config = dict(
    n_empty_slots=24,
    routed_scale=1.41,
    init_std_up=0.0537,
    init_std_down=0.0537,
    weight_decay=0.0,
    lr_head=0.00785,
    max_grad_norm=1.0,
    decay_shape='linear',
    final_lr_fraction=0.1,
    batch_tokens=131072,
    train_tokens=631600000,
    max_steps=4819,
)
Below are experts of layer 6 (counted from 0) of a mixture-of-experts language model. Rows are named router (the router's row for the expert), gate (a neuron's input weights, with its number), up (a neuron's input weights, with its number) and show model dimensions 0-95. Each number is 50 + 12 x the weight over its row's rms, rounded and kept within 0 to 99.
After each expert's rows: a language model's description of what the expert responds to. This comes from a sample of Wikipedia text that the model never trained on.

# expert 9
router:46 56 45 47 30 58 45 39 57 39 55 34 51 72 56 47 39 74 62 47 59 67 34 61 36 79 61 52 47 52 32 42 69 35 34 52 37 51 68 63 61 64 37 62 48 40 47 60 50 49 43 21 46 58 17 40 42 36 52 38 46 43 63 47 45 44 51 50 69 68 76 56 64 48 54 48 52 53 61 62 61 43 49 50 54 46 55 50 46 34 69 60 56 45 46 53
gate1:51 36 64 65 38 59 77 41 53 31 51 34 55 62 61 52 61 48 65 33 43 66 50 31 29 58 84 62 65 43 44 43 41 82 44 55 38 42 81 47 33 49 17 49 52 37 45 35 51 62 61 37 63 45 29 62 70 45 42 29 56 45 33 63 18 54 31 46 48 57 57 65 58 53 53 42 56 44 40 72 52 50 50 30 57 50 42 55 72 43 55 47 53 49 70 25
up1:55 42 64 49 21 54 65 59 42 63 54 50 69 47 57 41 61 67 57 38 51 74 59 43 24 63 62 51 37 57 42 43 38 75 46 61 33 55 64 35 50 56 56 50 61 62 65 48 38 58 49 29 65 45 33 58 69 54 46 33 50 50 28 59 52 61 45 56 43 56 71 40 50 42 43 41 48 51 27 53 41 53 44 63 22 62 51 41 53 45 43 62 34 50 62 48
Capital or lowercase T starting words, especially Tax, Technologies, Turnout and Tournament, plus all pieces as in Challenger, Allison, called.

# expert 21
router:48 48 67 50 41 43 44 54 44 49 38 50 42 51 39 47 53 58 26 44 27 56 48 69 72 61 66 49 56 38 72 53 66 43 50 48 50 37 58 81 62 57 47 67 42 44 50 49 41 49 23 31 57 52 42 49 48 78 38 41 48 23 54 42 61 35 67 71 48 77 60 34 51 45 66 65 67 42 44 45 59 49 46 65 48 38 50 57 61 67 61 53 51 60 54 55
gate0:55 65 45 59 55 52 34 46 30 52 53 43 57 35 35 66 44 82 23 54 53 67 62 42 57 33 64 51 58 59 46 49 28 57 44 65 48 55 40 53 31 46 39 60 33 38 48 63 53 43 43 55 41 61 46 58 51 70 58 61 67 49 43 35 54 59 43 56 57 42 49 57 63 49 56 49 47 29 52 72 58 22 41 57 63 59 59 50 45 42 62 48 63 44 71 44
up0:59 47 48 51 55 39 53 48 66 49 54 36 46 52 37 59 56 65 50 59 38 65 43 61 54 60 77 41 51 53 65 65 37 44 62 62 37 61 55 62 67 66 28 51 49 32 72 27 47 40 63 40 74 40 33 46 37 57 66 65 58 53 46 56 41 56 29 34 44 39 42 35 52 56 50 40 56 45 46 49 51 41 42 61 45 43 47 58 42 47 57 43 53 60 66 37
Mid-word c, inc, anc, sc and om pieces inside surnames, compounds and verbs (Sidorczuk, Prancing, Wildcats, encourages), plus lowercase v and commas.

# expert 20
router:31 41 64 52 48 39 59 64 58 55 55 51 39 48 50 39 36 58 32 62 67 49 59 43 52 63 65 64 39 62 57 50 53 53 46 53 16 31 46 43 57 50 38 41 48 58 45 50 66 41 32 31 73 50 73 54 60 56 59 46 42 43 49 35 45 29 35 55 73 33 49 54 54 16 51 43 51 48 64 44 60 56 53 59 47 40 46 55 44 60 57 61 54 37 48 65
gate1:48 32 42 55 57 52 71 39 31 60 45 55 66 25 32 58 57 45 50 33 43 55 51 49 59 28 59 43 58 54 40 37 55 56 63 33 20 62 50 36 49 67 27 40 65 50 23 43 46 61 48 29 69 50 71 39 67 37 56 48 62 52 53 40 63 48 45 26 61 63 45 77 43 45 34 59 69 37 52 44 61 44 53 47 30 43 42 42 54 46 31 60 73 23 59 55
up1:61 52 48 67 27 29 55 63 37 52 64 67 39 47 40 54 58 52 66 43 56 51 49 52 54 73 61 71 50 30 60 59 59 54 54 49 48 62 65 49 60 39 44 54 47 49 57 49 43 76 56 46 51 56 55 58 57 58 34 55 44 42 64 38 59 67 47 72 64 44 43 62 37 39 35 45 31 66 48 47 56 59 48 44 21 47 41 50 45 55 63 70 33 58 49 31
Short inner name pieces such as ir in Birmingham and Piraeus, ri in grip, th, re, plus capital U in Underground.

# expert 48
router:39 60 48 43 32 23 43 45 70 22 42 48 45 71 35 46 40 38 49 57 51 59 34 56 54 55 64 58 60 40 43 55 54 40 61 65 36 53 38 50 63 44 46 56 36 64 72 53 51 34 50 59 57 76 47 20 52 60 64 45 45 42 51 62 51 38 67 70 47 47 62 39 46 48 75 61 37 67 56 48 70 53 46 40 45 39 52 40 50 52 68 56 43 65 38 44
gate0:43 76 30 32 56 43 52 45 63 49 37 36 47 45 68 42 56 66 72 48 46 43 39 53 37 74 44 62 51 47 38 41 49 34 70 44 46 46 71 55 42 49 60 66 56 59 17 43 37 52 63 56 31 66 66 54 56 36 46 45 47 62 47 68 56 51 45 33 61 60 30 44 71 38 67 46 31 34 43 62 48 34 62 50 56 50 61 55 56 41 54 39 47 47 39 51
up0:47 17 74 36 27 66 74 48 61 51 41 42 39 46 43 70 38 39 47 60 46 63 40 47 48 52 64 55 39 35 39 43 49 49 58 58 44 39 37 76 47 29 51 45 50 44 41 43 64 77 31 61 48 49 52 59 62 62 68 67 46 32 46 38 43 56 33 57 47 55 37 52 33 46 58 33 63 50 72 29 45 54 34 46 53 56 60 49 64 66 42 55 65 52 54 50
Standalone I and O letters, Roman numerals (Division I, XLI), club suffixes like IK/IF, and Ind-, Is-, You word starts.

# expert 61
router:46 27 46 61 35 47 43 52 59 33 37 59 47 59 57 30 46 67 43 49 39 65 42 86 55 41 68 35 56 47 27 46 48 17 45 50 43 49 42 57 55 49 51 53 57 53 35 55 63 37 39 49 64 27 65 72 23 51 56 56 51 62 60 70 74 48 50 73 73 34 52 42 53 27 29 73 53 56 54 47 55 47 47 56 51 34 31 35 68 58 52 82 39 55 64 48
gate1:51 64 54 38 45 52 52 50 55 44 60 53 46 46 66 54 37 36 67 38 49 57 41 69 58 61 49 41 58 49 43 51 55 54 79 45 48 55 58 62 48 41 53 61 56 47 36 55 65 38 52 30 51 44 41 64 46 44 40 49 68 77 52 64 68 49 43 44 58 55 58 45 47 43 24 58 55 48 43 44 48 30 51 49 57 28 36 42 43 48 45 75 66 39 43 38
up1:46 62 58 41 29 29 57 59 67 71 39 53 43 61 58 37 51 54 67 47 42 54 52 59 46 39 39 39 56 39 61 31 37 55 43 46 63 33 57 27 38 50 62 73 59 77 40 56 63 63 66 62 52 43 60 43 59 41 29 63 66 33 51 49 47 45 40 55 60 36 48 47 48 47 64 53 49 67 37 59 29 64 25 35 58 55 58 65 57 50 50 51 50 58 25 41
Inner word pieces at, et, ig, ut, art, eat, ec, often in names and sports, such as M|at|teo, ch|art|s, S|eat|s, c|ig|arettes.

# expert 47
router:53 53 28 19 51 55 51 53 41 40 58 65 33 59 53 66 65 58 41 40 40 35 30 71 59 78 50 34 31 52 67 44 33 48 52 53 59 60 63 63 62 38 52 60 48 64 39 48 63 46 59 54 52 50 67 50 37 38 36 49 49 53 57 75 55 45 41 75 39 42 65 64 59 36 51 37 35 56 43 46 53 37 47 92 59 63 42 72 52 32 52 66 43 51 41 43
gate0:51 66 39 19 69 52 41 24 57 46 60 38 29 35 58 53 45 62 70 53 53 40 51 48 56 51 63 72 39 58 55 28 47 55 54 49 35 56 55 44 48 48 59 53 47 33 36 50 30 44 38 53 45 36 59 59 50 46 37 62 51 74 70 43 47 84 53 44 53 48 45 61 55 46 42 78 34 42 51 46 40 71 54 47 40 61 58 64 47 51 42 64 44 38 44 52
up0:42 45 50 63 46 62 63 34 44 51 23 85 55 65 50 30 66 66 22 63 52 39 38 42 50 60 50 36 61 48 41 43 42 47 50 42 32 55 44 35 57 51 44 50 57 51 71 70 59 58 53 52 38 43 42 63 33 56 50 63 45 58 36 45 64 51 60 34 60 43 42 57 61 55 50 56 41 65 33 57 46 61 61 57 54 50 28 47 21 57 75 44 36 53 62 46
Possessive 's and his, its, their, and number or quantity words such as two, three, several, many, after prepositions.

# expert 7
router:33 44 55 67 45 45 40 61 41 26 52 58 34 56 35 48 38 54 37 44 35 60 59 51 39 52 60 41 48 41 48 43 73 21 35 48 42 41 74 44 70 58 47 55 37 58 54 50 49 48 26 41 56 51 51 50 54 43 34 46 41 43 56 61 55 21 51 38 38 39 73 36 55 52 47 52 34 67 70 39 68 77 42 66 57 23 46 56 41 63 55 50 38 49 41 61
gate0:42 63 53 51 68 48 53 57 43 40 46 55 53 49 73 38 61 51 59 38 49 53 61 58 51 53 24 50 40 51 42 50 40 32 49 47 55 67 57 47 41 44 85 30 58 26 59 43 38 52 54 50 54 49 69 25 57 62 48 70 57 73 60 50 37 36 27 53 57 33 33 64 60 39 58 37 60 45 43 43 53 52 30 52 64 28 52 39 55 42 66 60 45 28 54 66
up0:62 48 37 55 30 87 61 52 66 63 62 22 42 32 51 60 46 49 58 50 63 42 52 35 44 42 68 46 50 56 51 78 48 37 50 72 43 32 35 47 49 49 31 79 42 49 41 64 58 62 49 76 44 43 50 79 40 50 58 49 49 63 55 54 80 41 69 46 48 54 26 49 41 33 48 57 54 76 44 46 44 48 62 57 39 60 49 59 34 61 49 63 48 51 41 46
Capital or lowercase E starting names and abbreviations, often in tables and coordinates, such as E|pperson, Low E|arth, i.e., E. Broadway.

# expert 11
router:44 45 34 59 58 26 49 64 79 15 45 62 38 52 31 44 39 47 61 65 83 47 56 56 34 43 43 37 56 60 52 64 64 49 66 49 35 49 63 52 66 52 59 58 43 62 48 58 54 46 28 63 57 47 69 42 51 50 60 37 37 71 53 67 51 45 40 70 30 45 80 50 46 44 61 67 28 52 41 63 65 61 35 39 43 57 36 30 56 63 76 56 48 40 49 54
gate1:55 33 47 65 62 42 46 41 48 69 65 58 52 64 53 42 67 41 34 44 74 34 47 30 36 47 54 59 55 38 49 75 60 50 67 46 51 41 40 49 58 56 48 40 38 65 37 49 56 49 57 63 70 52 50 44 53 49 65 57 54 41 39 53 49 43 46 66 48 50 57 41 59 56 44 53 47 39 37 45 45 47 32 31 47 44 75 12 35 43 63 47 65 55 59 48
up1:67 51 38 40 62 19 36 68 43 33 69 49 56 37 58 46 53 75 50 44 48 81 45 34 38 40 49 40 35 56 54 57 45 60 45 49 33 63 37 28 29 68 37 65 53 70 33 36 43 44 65 66 35 46 55 55 46 71 42 36 65 40 35 50 42 50 69 42 54 69 29 65 67 38 43 52 53 52 54 43 64 47 35 37 58 57 58 38 50 48 51 59 65 61 46 43
The particle on, and word-opening pieces such as pro, sub, trans, ob, red, as in projects, proximity, reduce, subject.

# expert 14
router:36 58 52 53 29 56 58 67 53 45 51 46 47 52 49 56 47 35 32 83 43 50 80 37 51 51 64 64 30 51 31 51 71 57 57 65 65 52 41 43 60 76 59 73 30 65 54 65 42 41 51 46 51 57 74 77 38 68 49 46 54 35 46 54 42 29 50 58 49 48 68 59 48 47 50 54 49 57 49 66 60 79 43 50 44 60 48 40 68 42 62 36 45 46 61 54
gate0:52 49 55 40 38 49 44 53 37 48 45 59 55 38 44 53 57 41 85 74 52 52 58 37 51 33 46 51 65 50 49 59 45 63 63 53 41 23 33 39 34 58 64 66 69 48 62 49 54 32 55 33 69 51 36 64 46 75 43 55 52 51 56 75 43 51 23 53 34 45 50 59 39 50 48 28 50 45 27 66 49 73 56 40 65 49 56 42 26 25 46 41 48 46 55 33
up0:49 57 57 40 60 41 60 33 47 56 35 37 43 43 57 45 51 46 38 71 32 46 42 52 71 46 66 19 55 54 50 64 44 52 71 47 38 65 61 35 42 57 36 51 39 47 54 44 53 51 52 53 72 42 35 64 42 55 54 43 70 38 31 85 44 30 25 58 48 48 46 62 49 42 46 51 36 60 53 42 64 70 50 37 52 59 30 28 48 42 20 60 38 44 61 62
Word-internal pieces, especially it in Citation, Ritter, either, plus stems like serv, main, offic, gen before -ation or -ment.

# expert 8
router:32 62 59 63 36 32 47 59 62 27 41 55 36 62 34 42 29 51 44 60 56 58 58 62 39 61 64 46 46 38 48 61 66 33 44 67 37 43 55 53 67 39 44 50 37 63 64 65 56 39 24 49 57 65 50 49 45 49 61 36 38 30 48 58 54 37 74 67 48 50 67 44 44 53 55 58 54 56 69 50 71 69 35 55 44 35 41 51 54 67 65 55 43 67 41 56
gate0:53 56 45 51 70 29 57 31 31 48 38 44 56 35 54 43 29 71 45 49 48 44 56 45 73 43 36 40 48 52 40 48 48 32 74 38 56 59 61 41 46 44 48 46 52 45 64 40 63 24 76 42 48 53 47 67 50 39 72 66 70 45 37 69 79 47 44 60 38 46 45 59 50 55 27 73 73 39 26 50 51 49 70 48 46 55 54 52 51 43 54 56 41 43 58 55
up0:48 51 37 54 39 30 46 44 47 65 40 46 38 44 61 45 30 73 33 37 55 29 72 57 51 56 54 34 58 58 41 47 50 58 75 33 36 73 59 37 54 50 31 37 55 39 44 41 70 32 52 46 55 49 37 53 25 38 62 72 65 52 55 56 56 56 44 47 51 35 73 56 49 62 41 48 52 39 42 64 25 52 55 52 39 66 50 47 56 40 36 64 42 41 47 50
The word part in "is part of" and "as part of", plus half, days, years, and cells in vote or score tables.

# expert 57
router:70 40 63 53 67 31 58 53 55 54 52 56 46 53 55 44 50 42 64 42 56 53 48 93 61 33 48 47 52 45 47 56 61 70 42 52 67 26 50 69 59 43 49 47 44 44 85 40 52 63 36 66 56 51 47 37 57 40 43 47 36 62 49 40 42 68 76 50 55 20 54 56 38 56 59 44 56 75 68 64 62 49 43 58 52 61 19 67 58 70 65 69 41 46 55 55
gate0:53 46 47 34 54 65 36 58 60 51 38 70 49 53 56 48 35 63 47 58 56 61 39 67 61 34 53 34 53 67 67 43 40 40 22 75 53 37 43 45 61 62 42 39 43 50 58 37 78 67 59 41 51 47 31 37 75 46 39 47 71 53 45 67 48 60 54 33 46 43 45 35 35 56 37 45 57 39 50 39 24 26 73 51 41 54 51 45 76 28 16 46 42 30 57 63
up0:34 52 49 59 57 71 78 51 17 47 45 45 32 55 62 51 55 55 64 52 36 40 45 45 80 57 42 65 30 46 54 59 64 70 36 53 40 52 33 64 39 62 51 65 64 75 50 60 50 56 42 64 51 56 50 43 57 39 51 47 50 50 36 48 53 56 55 57 46 43 48 47 43 61 48 41 60 52 69 40 35 46 41 49 63 48 71 32 31 48 76 41 61 55 46 78
Mid-word v, am, ag and og pieces inside verbs and team names, such as convince, revived, revoked, Dragons, Rams, plus mov and mag.

# expert 59
router:56 56 64 50 58 33 69 34 32 42 59 46 30 40 34 65 55 54 68 47 80 67 33 48 40 55 26 27 55 45 42 46 68 56 31 46 67 57 52 68 53 56 52 63 39 59 66 52 61 50 44 54 19 42 66 40 55 51 18 51 63 53 52 46 56 34 37 48 81 40 68 52 48 56 38 59 51 70 55 37 52 52 59 48 40 56 52 45 66 51 53 66 51 70 37 42
gate0:59 47 67 35 56 45 48 43 32 56 35 57 26 43 41 65 67 65 52 25 58 35 61 37 60 47 41 62 58 32 61 67 51 59 51 61 62 44 54 56 57 75 43 42 29 50 48 34 20 49 74 37 36 42 42 64 51 54 16 55 64 48 59 59 29 59 33 41 52 53 39 48 56 61 39 49 57 33 44 46 53 43 68 43 50 75 45 35 40 46 69 23 55 57 53 46
up0:31 50 47 31 35 49 32 45 46 47 68 43 71 34 85 39 48 58 54 54 51 43 32 49 54 32 53 80 58 64 42 43 51 67 40 45 26 54 70 29 46 59 40 41 51 54 58 49 64 48 57 60 59 71 50 50 37 63 42 52 43 41 51 37 52 31 56 70 48 22 44 51 57 38 61 54 44 47 53 34 58 44 34 50 52 54 45 41 54 44 47 71 67 55 33 64
Adjectives and adverb suffixes such as ly, ically, ively, and words such as well, long, large, as in generally, genetically.

# expert 51
router:41 40 59 43 42 58 44 48 70 54 41 34 30 34 48 35 28 54 21 59 45 33 69 45 42 63 59 44 44 39 70 66 73 56 48 57 37 40 45 53 61 43 46 54 35 40 36 36 45 44 30 41 55 46 48 66 58 73 64 58 58 43 38 51 67 26 61 31 48 50 68 34 44 64 38 46 50 89 52 61 63 70 33 50 47 52 48 58 33 72 56 56 45 60 38 64
gate0:49 31 54 44 38 59 48 33 37 75 46 48 30 57 40 42 42 56 46 47 46 28 64 49 56 47 19 50 25 52 51 58 53 55 47 33 76 52 49 53 46 67 51 58 64 27 52 28 44 32 51 46 34 58 43 63 58 42 41 41 32 56 55 40 76 58 41 37 62 57 55 54 40 45 26 50 51 68 33 45 31 56 53 68 40 66 53 60 40 50 60 52 60 63 46 33
up0:47 45 39 62 37 63 68 40 61 57 53 61 44 55 42 47 32 64 58 60 50 56 56 49 37 64 67 48 49 40 41 50 42 49 39 55 47 36 47 58 44 26 29 23 51 43 48 64 42 43 50 55 62 25 54 43 47 44 51 64 62 31 37 67 26 49 51 71 46 45 61 60 45 59 54 50 44 38 35 47 57 51 60 61 50 48 60 63 34 46 52 39 43 72 69 37
Mid-word id pieces in names and taxa (Hasidic, Trinidad, Ophidiidae, Guidelines), plus k, if, ick, pl and the starts th and sk.

# expert 3
router:36 54 57 69 40 63 45 56 49 35 60 33 43 62 43 50 47 39 31 56 48 63 48 67 59 41 53 40 41 47 60 56 76 48 41 61 53 36 48 48 61 42 45 47 34 61 59 48 33 45 47 52 51 80 45 63 60 62 51 54 45 37 55 48 52 42 60 59 49 32 46 31 40 49 65 52 50 57 74 48 73 79 26 49 63 46 43 47 72 60 59 53 47 67 58 49
gate1:63 47 49 57 46 53 57 64 59 30 50 48 54 39 64 40 59 58 28 28 44 49 44 56 62 67 60 48 65 56 59 31 69 44 20 44 51 40 63 53 41 61 30 43 50 54 57 60 38 34 36 39 49 44 55 41 53 48 58 44 49 53 51 37 48 77 42 53 47 32 62 70 35 46 33 47 54 40 42 42 29 53 49 44 54 55 53 71 54 61 36 48 57 51 56 45
up1:72 37 35 48 52 56 77 71 55 40 73 40 43 68 56 49 68 47 29 33 48 51 49 74 64 70 57 59 29 59 48 33 53 37 29 55 36 22 61 51 48 58 36 35 48 55 58 58 53 64 34 43 48 60 57 40 73 54 61 44 63 28 36 39 41 70 53 68 36 46 60 49 51 56 48 53 43 49 54 58 38 40 41 56 60 60 54 77 44 35 34 49 55 50 40 43
Lowercase s starting a split word after a space (s-elf, s-acks, s-awmills), plus score dashes, table pipes and verbs like make, take.

# expert 60
router:40 64 55 66 62 27 55 65 65 59 54 47 28 67 50 50 31 46 29 65 42 44 63 55 36 68 52 43 56 47 52 58 32 58 64 59 63 55 64 59 63 67 53 47 31 56 72 40 43 29 52 73 44 65 54 43 63 44 40 37 35 40 55 63 61 38 63 59 50 62 58 41 40 65 82 63 48 55 69 50 54 61 41 47 42 50 42 60 53 44 39 45 51 53 30 66
gate2:45 37 51 32 69 38 70 44 68 66 52 33 65 45 49 42 36 41 48 62 55 54 41 29 58 50 44 50 26 47 28 45 38 66 58 57 59 48 74 45 25 53 51 62 59 57 65 33 47 49 40 60 17 53 46 46 45 49 35 72 46 51 51 31 51 67 59 42 50 49 65 39 41 54 61 42 47 64 22 43 81 49 45 68 44 48 50 57 39 49 57 43 41 50 46 51
up2:37 55 37 52 59 42 68 63 61 48 57 37 44 48 49 51 46 67 34 54 39 50 64 46 79 70 54 37 53 60 50 29 38 52 68 46 58 46 31 32 27 49 77 32 55 64 58 41 56 59 47 39 53 39 44 59 44 45 56 79 48 35 48 37 72 55 47 65 41 58 56 48 30 59 30 53 57 38 35 65 38 37 43 65 39 37 43 69 47 41 35 48 60 42 76 23
Word-final rhyme pieces after an initial consonant: ock, ack, ank, ind, urn, ook, ask (Rock, Bank, Turnout, Cylinder, Books).

# expert 16
router:38 54 49 56 64 26 61 64 45 39 49 58 47 65 36 53 55 53 52 68 71 59 52 73 38 44 45 31 42 49 49 34 53 44 64 69 36 54 76 53 57 34 48 63 63 59 55 53 56 28 53 43 43 56 81 54 52 42 69 33 53 49 61 43 56 56 42 61 56 31 48 39 62 41 65 41 43 51 56 63 42 50 51 29 24 46 36 48 82 66 58 59 35 49 52 57
gate0:45 55 55 65 60 70 46 29 13 43 32 62 51 51 67 52 61 43 55 49 62 59 45 61 36 34 33 45 52 53 30 35 39 57 48 42 59 47 66 52 50 55 74 58 50 70 58 53 40 55 53 42 59 59 53 57 39 45 55 55 47 65 73 49 55 29 38 52 48 64 48 57 48 52 42 24 49 64 49 51 26 37 54 41 59 53 50 40 51 45 36 65 49 38 60 46
up0:57 41 32 46 48 57 43 45 32 59 47 26 35 57 48 52 70 75 46 71 43 56 42 30 49 53 51 49 58 45 61 50 64 58 25 34 46 49 46 61 51 49 65 53 54 52 55 33 60 49 47 42 52 71 38 52 36 46 43 56 47 62 56 49 42 60 54 49 53 45 30 54 53 42 48 48 36 45 54 39 34 43 50 71 41 36 52 44 38 47 64 63 49 34 50 52
Word-initial fragments after articles, mostly c, C and sh, as in court, curtain, cut, shape, cited, civil.

# expert 42
router:63 37 36 51 62 44 46 51 55 34 43 53 30 56 45 49 43 34 27 50 67 43 53 50 39 56 49 61 56 46 32 38 74 45 48 61 62 47 61 39 73 48 54 49 43 59 54 52 51 36 77 43 56 63 45 63 34 46 35 36 57 49 39 69 47 64 65 72 34 19 56 46 47 38 46 49 42 62 67 80 62 54 68 41 45 50 52 49 52 62 69 61 45 65 41 62
gate0:60 52 40 49 43 54 48 25 69 30 53 49 33 62 58 43 35 46 67 49 53 43 46 46 40 69 34 73 43 36 33 49 47 53 28 48 76 43 55 60 38 42 50 42 42 54 70 34 51 42 70 46 37 41 41 88 48 43 40 50 30 46 52 69 50 67 40 60 44 60 61 50 47 57 28 24 58 51 51 73 48 54 67 16 78 48 70 47 61 57 64 38 51 60 41 55
up0:50 51 56 58 48 58 66 46 51 46 62 58 62 64 59 61 76 52 73 60 83 47 31 48 32 43 52 61 66 57 43 44 38 80 73 49 62 40 62 38 61 51 64 39 40 37 56 68 24 51 36 64 37 50 39 45 69 42 32 31 58 68 51 40 61 38 47 47 51 59 72 51 59 56 44 62 45 48 50 61 62 46 49 45 55 39 48 39 45 70 42 67 62 42 53 32
Middle pieces like ar, as, os, us in names and words (Larne, Larry, Rosario, loses, Marvel), plus pl-, car-, struct-, feat-.

# expert 33
router:37 56 69 61 37 36 43 57 54 34 49 61 50 62 31 43 41 51 49 53 34 50 49 60 45 64 60 44 55 39 47 69 57 31 35 67 32 37 64 48 67 40 37 51 37 60 61 58 54 38 27 42 55 65 42 54 39 49 61 46 30 26 44 58 57 36 60 61 44 53 69 58 43 44 48 59 61 54 70 60 62 60 35 48 48 40 44 47 52 69 69 50 40 52 29 49
gate0:29 53 22 60 47 62 48 42 59 68 51 44 40 50 56 35 44 72 32 66 43 51 27 45 49 62 55 53 57 49 48 60 43 62 69 75 40 39 58 40 61 72 46 44 58 36 49 53 51 63 79 71 53 45 41 31 61 48 65 58 36 47 33 64 54 47 43 20 39 42 60 32 55 57 51 42 51 60 62 63 45 37 42 46 54 57 51 47 64 74 53 45 45 31 68 24
up0:61 42 43 28 48 59 36 61 42 26 33 46 28 73 51 40 70 55 39 54 44 41 57 64 55 40 51 51 61 59 52 45 53 49 81 33 63 56 23 50 42 42 38 58 43 49 42 48 43 51 78 54 39 37 63 76 54 43 19 39 61 48 40 22 52 64 60 51 53 53 38 54 38 54 48 52 67 34 60 47 51 70 54 65 44 43 40 52 26 55 53 38 33 54 68 53
Mid-word av (Travis, Travers, travels, savannah), ent, dep and Dav pieces, plus short words like was and has and spaces in score lists.

# expert 17
router:31 61 60 62 36 32 47 58 62 26 42 55 34 62 32 43 31 51 43 60 56 58 57 63 39 62 64 46 47 38 47 61 66 33 42 67 36 43 56 52 66 39 44 50 37 65 63 65 56 39 26 52 55 65 50 48 45 48 60 35 39 30 47 58 54 35 74 66 47 52 66 44 45 52 55 58 53 57 70 50 69 70 36 54 45 34 40 52 53 66 66 54 42 68 40 57
gate1:47 37 58 47 58 53 59 57 86 52 55 69 52 43 55 61 51 49 42 59 42 44 38 58 49 48 37 63 46 54 51 39 32 54 71 37 51 69 67 42 53 48 44 66 44 44 63 34 47 53 43 83 37 42 45 37 46 67 23 65 62 52 68 48 55 63 40 49 40 43 41 46 48 30 37 34 53 21 35 46 37 24 56 69 36 57 48 60 43 47 47 38 53 32 62 44
up1:71 41 49 46 40 61 32 64 46 27 37 50 42 51 53 36 60 47 56 45 52 51 45 73 44 53 72 67 57 45 53 33 50 45 32 58 34 47 60 60 66 28 39 45 43 51 39 65 36 42 44 34 59 49 33 60 34 33 32 68 36 62 49 45 35 55 50 64 58 36 49 68 66 64 77 37 52 37 50 63 57 67 64 46 44 52 50 65 63 75 71 33 34 41 49 67
Given names and their endings in name lists and tables (Michael, Joseph, Albert), plus sentence-opening The, the, commas and quotes.

# expert 15
router:63 55 46 49 51 70 55 83 41 57 43 46 46 42 38 63 53 64 47 55 66 36 62 53 54 65 58 48 53 43 52 49 81 23 34 46 50 33 69 41 63 63 43 53 45 45 42 59 42 42 26 66 48 68 38 79 50 33 52 21 48 43 29 45 35 33 56 54 49 28 64 55 50 51 62 75 49 35 57 47 69 49 40 57 59 52 47 49 64 67 65 47 61 54 67 55
gate0:59 57 25 41 40 56 77 57 35 48 41 65 68 34 67 62 56 49 45 56 58 63 36 59 86 50 38 76 52 71 58 37 64 33 43 47 48 58 57 29 52 54 55 45 50 49 54 49 44 61 63 64 55 59 63 61 53 59 52 30 61 58 32 37 40 47 42 48 39 44 59 57 46 39 40 60 50 38 27 29 38 38 33 48 50 57 34 51 18 58 59 48 58 52 57 41
up0:60 52 31 49 59 69 58 50 55 60 50 44 53 47 35 60 55 26 67 72 44 49 56 41 56 45 68 50 54 40 57 57 84 44 61 43 64 46 57 55 44 57 51 60 63 52 44 45 58 68 73 49 47 39 37 51 50 52 53 40 51 75 42 32 38 40 62 59 35 42 60 43 37 41 46 54 50 35 38 34 53 29 53 40 56 49 50 58 49 37 36 68 53 48 31 36
Word-initial pr or Pr (princess, principal, predators, Pradesh), ap inside names like Singaporean, and words such as Comm, War, Bar, power.

# expert 30
router:40 45 58 59 36 30 54 55 42 55 54 33 55 57 24 45 45 48 49 81 52 61 51 65 45 83 51 40 19 44 62 49 45 40 45 69 36 39 59 54 48 48 62 54 37 62 49 35 31 44 47 36 53 61 47 59 66 29 48 39 61 52 30 47 58 44 45 34 52 64 48 51 46 67 62 49 57 45 49 40 46 67 31 59 77 42 44 36 55 79 37 33 41 65 57 17
gate2:35 22 53 69 39 70 49 58 60 61 56 24 49 31 41 75 46 64 56 58 59 45 50 43 51 58 39 38 47 30 43 57 34 40 40 62 70 43 43 50 53 31 68 63 59 63 44 47 51 21 50 50 63 41 41 67 45 37 70 65 34 44 50 60 57 57 43 31 58 74 37 63 41 48 33 64 42 57 47 32 45 64 66 43 38 71 42 52 54 54 46 43 64 41 37 23
up2:84 70 61 59 69 54 47 51 55 35 50 46 21 44 72 72 49 29 52 49 52 50 54 68 42 49 48 58 46 44 63 54 49 71 70 56 53 47 39 45 61 37 38 58 44 44 63 58 74 54 42 48 57 35 44 22 34 47 63 74 69 48 48 58 54 52 56 44 25 49 44 50 36 52 59 13 48 43 25 37 63 33 58 63 62 44 45 39 51 56 36 69 62 53 50 47
Stems of common verbs before -ed/-ing/-er endings: found(ation), form, met(hod), lead, appear, design, build, play.

# expert 4
router:66 57 35 60 38 52 51 26 46 40 40 58 54 49 69 56 43 54 60 53 43 60 72 49 59 26 62 33 49 51 44 71 52 67 58 59 47 39 34 50 61 38 61 35 56 47 65 53 51 25 46 54 60 47 55 39 51 49 60 56 44 56 45 57 40 49 73 53 64 48 51 50 39 77 42 54 66 48 40 53 59 40 39 45 69 49 53 55 62 60 58 78 35 40 28 44
gate1:55 57 56 53 49 72 35 54 56 64 80 47 54 27 73 46 41 39 32 55 35 42 45 50 50 47 48 54 50 37 40 42 55 46 46 57 58 61 29 52 29 55 74 64 50 58 46 66 58 46 57 53 36 21 54 48 55 38 47 60 50 60 45 42 44 48 55 48 49 50 36 59 44 63 29 46 54 36 32 36 30 40 25 56 71 52 69 65 61 49 37 53 49 23 27 45
up1:48 45 53 27 56 76 41 34 58 53 38 33 59 46 73 46 41 54 43 41 47 64 55 62 52 49 58 61 31 45 35 53 44 46 43 50 60 36 55 46 52 57 69 44 50 45 50 37 57 26 45 45 59 49 40 58 52 41 60 37 55 50 64 59 37 54 21 39 44 54 57 41 72 52 62 50 54 75 55 36 33 51 48 47 46 56 13 67 44 52 35 59 55 46 67 46
Word pieces spelling er or ar, mostly inside or ending words and names, such as Upper, Gardner, bizarre, Argentine, ceremonial.